Below are experts of layer 8 (counted from 0) of a mixture-of-experts language model. Rows are named router (the router's row for the expert), down (a neuron's output weights, with its number) and show model dimensions 128-191. Each number is 500 + 40 x the weight over its row's rms, rounded and kept within 0 to 999. Numbers have three digits each.
After each expert's rows: "comes before" lists some tokens at least twice as common just after its tokens as in all text. This comes from a sample of Wikipedia text that the model never trained on. Tokens count by the router's weight.

# expert 7
router:554506445469459525475502452491484436536460449479422600477503507556500536513515511461557591573505477372520457532521511498508499480477491481456506512480534575500557508466534507430507545512533414
down0:580411565517530505489464540475521513567532472500524541512439542537529553440452524510499520487569492541511450350525485428479535485493502473533462541512518573479503449487488538415492440521475449
comes before: "0", "2", "5", "6", "3", "4"

# expert 22
router:533441511547520558474496474538567496555436496487454561472461553458559480518584509461513512526536540448475471492510495477558555478438527442484520501496482449503587470512500518445574475404500429
down0:523571475522479555586521444436478476496485528497441509514467419517521557569471456530501575497436438489506450548534495497471493530540482561498525532452518385459498498419478531524459505574509492
comes before: "the ", "a ", "his ", "their ", "her ", "its "

# expert 6
router:538434442540527568479523484536543505517442538461437501481474485549570541528511511465550504570496501483525422575550478443518512493546550459442448443476466458484503438504483452460484527536585463
down0:466577466504516467470511589506551517525491429436529567492527532480497547551517533544555517494539518471479477503436488473507510480433493490509506519524478491488493524512570494574494401449493399
comes before: "a ", "the ", "was ", "been ", "be ", "not "

# expert 19
router:545527469535511487463508479512541494544431459504479551459517524547513549518548462456518521496515508436544466521520502461509568517445508407536555524491522579476545453481516518421489482467510487
down0:522448493525371523490539534439502541539538532489428538536598493426523545466483529526528545564498554496495510544530510526408486489524485481550467439520440535509451533489493511463479551484534455
comes before: " ", "0 ", "1 ", "1", "2", "3"

# expert 15
router:510510522548476585492522440495505468542460512524453545492496512535565545470433514494519505542554548426501477538500517487494629475539495476423503488483479508505520461541512495495537540508499482
down0:508496465495545541533514541524383437516517499515518463536493510528437564480551485562531404513466489520603531553488503509525510595520433490560469455410443531513490580535503563577505504503505493
comes before: ".", "–", ",", "The ", ", ", "; "

# expert 1
router:484459377525502576488504436499538499541483553464387507514525553519547524459520469454497546488484480435479449523493549528483560472540518418480551526483492489515565469451472498460511494523487491
down0:462400515498466505513526548510479552523541548610549525461529568519511492467543454503481492502472507531528512471556497518485436455453486502504544549541535545472520495545474478493512480507483500
comes before: ", ", ". ", ": ", "-", "\n", "."

# expert 12
router:529519532512473594418525474476510503543455539524456499425469534509537481493493512498535514487538520493527469562496505494462493501444534465498482490474577515461518489507547466489519480443496505
down0:473479496417527461456512510477499493507453530528551620416488478519615479524498468496526533626518521526479554523551542501457504479501537530542509508474503487556574504470563462563562517579515468
comes before: "of ", "in ", "and ", "to ", "for ", "at "

# expert 24
router:470502516540453544469462490534522516590504563475462538495494508471487530529477512476474520551545393471541444492562516507507540467491501479484480497547507532494500460436482502452492515494507493
down0:439562551464504546513544473468486487481481558489501530506441526493468486526546479562556478433509543464502527635501501503534546529518534494537468497509461500418494498489574504525498492541522511
comes before: "| ", "- ", "==", "The ", "In ", "==="

# expert 9
router:520479546564403524479505461544490483535483598495438541451484493470530584525509503421521515500552474474577478521537518513531505513476519466485513479492497559468562493493540487465512441485496445
down0:505455486487557607500499589513467503466546507496485478507444490514487555498512524470495540494533512521495496548449454476455513459491506502561509506560460485506472522492557489517488498532461480
comes before: ", ", "\n", ". ", "-", "'", "s"

# expert 3
router:569481487540448545480525557520574474587454546482428517447463524529517486545538457498517551502503485513569477571480560417459572465439543437482568457520542480516488497497474464468551464520534513
down0:444493462544495498491536480455522441466497474546526488487494507463510541563468492451519519583492512475505408508531582492537490491484472528536599451531550460429540443489485489509460528522469490
comes before: "| ", "|", "; ", ".", "/ ", "0 "

# expert 5
router:558462486526470536521504471484479486582477494490424497496422532514494579536478496479509544487516508421474483592581504429476539462434498431455484456452486503448580547460537459421514557469496474
down0:472540456504520463470498560506518584480512452431514465501460493530517462491476447448457530544405492564520537517478516460445506502487526497573439519512472482552437495474452468429497557523467465
comes before: "- ", " ", "= ", "to ", "==", "==="

# expert 23
router:505512462529475533517503478524548453548454544489498565448487557479529557496450489423532513583560502437453504575565507491480517538438539420511446462474535460451478503527538495497461504528521512
down0:489533536444500549481497448514506518508475508525514459462543519521551410549479482462511508479533486502490523484456497466528529530533561447511498501447497469535484432560516420500550497582494527
comes before: "\n", "\n\n", "- ", "| ", "s ", "000 "

# expert 28
router:507483454549468634475496442567541482512452506502448489469431527533529515501482514460504584525515564455491418516516529471512506476537550464436526448487529492484500473555541475457470530457502514
down0:523421506481534508549500458545486493572515523508477468533496451491515549467488534473473483489532450463491469542548483451504501475465483502443462553541448501476448389514498544512523468434499519
comes before: "of ", "ing ", ". ", "to ", "for ", "in "

# expert 13
router:515453520500488595444452522528512501536462460409457565449511503488494516478558506494579549507460498457535473558483516485399591463520517497453535489491500494492525493432547457418519494500463442
down0:446468461463483392424557444389473539581455508403413475472513443460561431458566465509537485479514493489534508536441426543559543480491439501482534513423567510503471450493515526511473477484549458
comes before: "to ", "in ", "was ", "is ", "and ", "on "

# expert 10
router:468526483569564538427517467528530422557481474518435478491451527527501492449469492505535542455492524374505468597502525475454551501455507500470476444500531548451473497513555470511533497519503468
down0:503505506517485537514524553514522466516466494584436498493480564515557458440528531544475468496449541481494442547502544514468417576512471578490469575536494479489507511498483515494498486532479491
comes before: "the ", "201", "200", "202", "199", "198"

# expert 2
router:497498473522437534495505448478567463536422502479482525437459487504532528468488541488507536548505521470479488583556530490464554458484456469468534561516597545474514437452475509479541489479466468
down0:511420516509476561478544532483424480430434540538461522497491577505564495560501523508548525496541492530462525454482477463505519505484522482433421471515464513428498447451543544534423495539491492
comes before: "(", "and ", "is ", "in ", "was ", "|"

# expert 31
router:552442493546479600492519469563491525487468558513469518447461535395497505540508493470527491518562436466528459607481541469506600473484473479453479520534539528461543470465493464481496487392467437
down0:474473477515477621549461537497506473497590497435450469501538541523462502440509518525467447503509496438451490516467459510489501458519471513566558538495424564517500489498569524437454493508489528
comes before: "(", "| ", "and ", "=", "was ", "& "

# expert 30
router:493540490512448600481490454526544450531419523488388587545449526519538561514483513458519482508485534411571485576532531446525516469487543424490492467460504528479564491518503490430567511513426479
down0:511507482557435499503509520453445548464500512474456454400413539427522472503548451481523510503505512484441450500492473518579518549452489483475564477423506464466469469498472443516528563457490543
comes before: ", ", ". ", "\n", ".", "'", ") "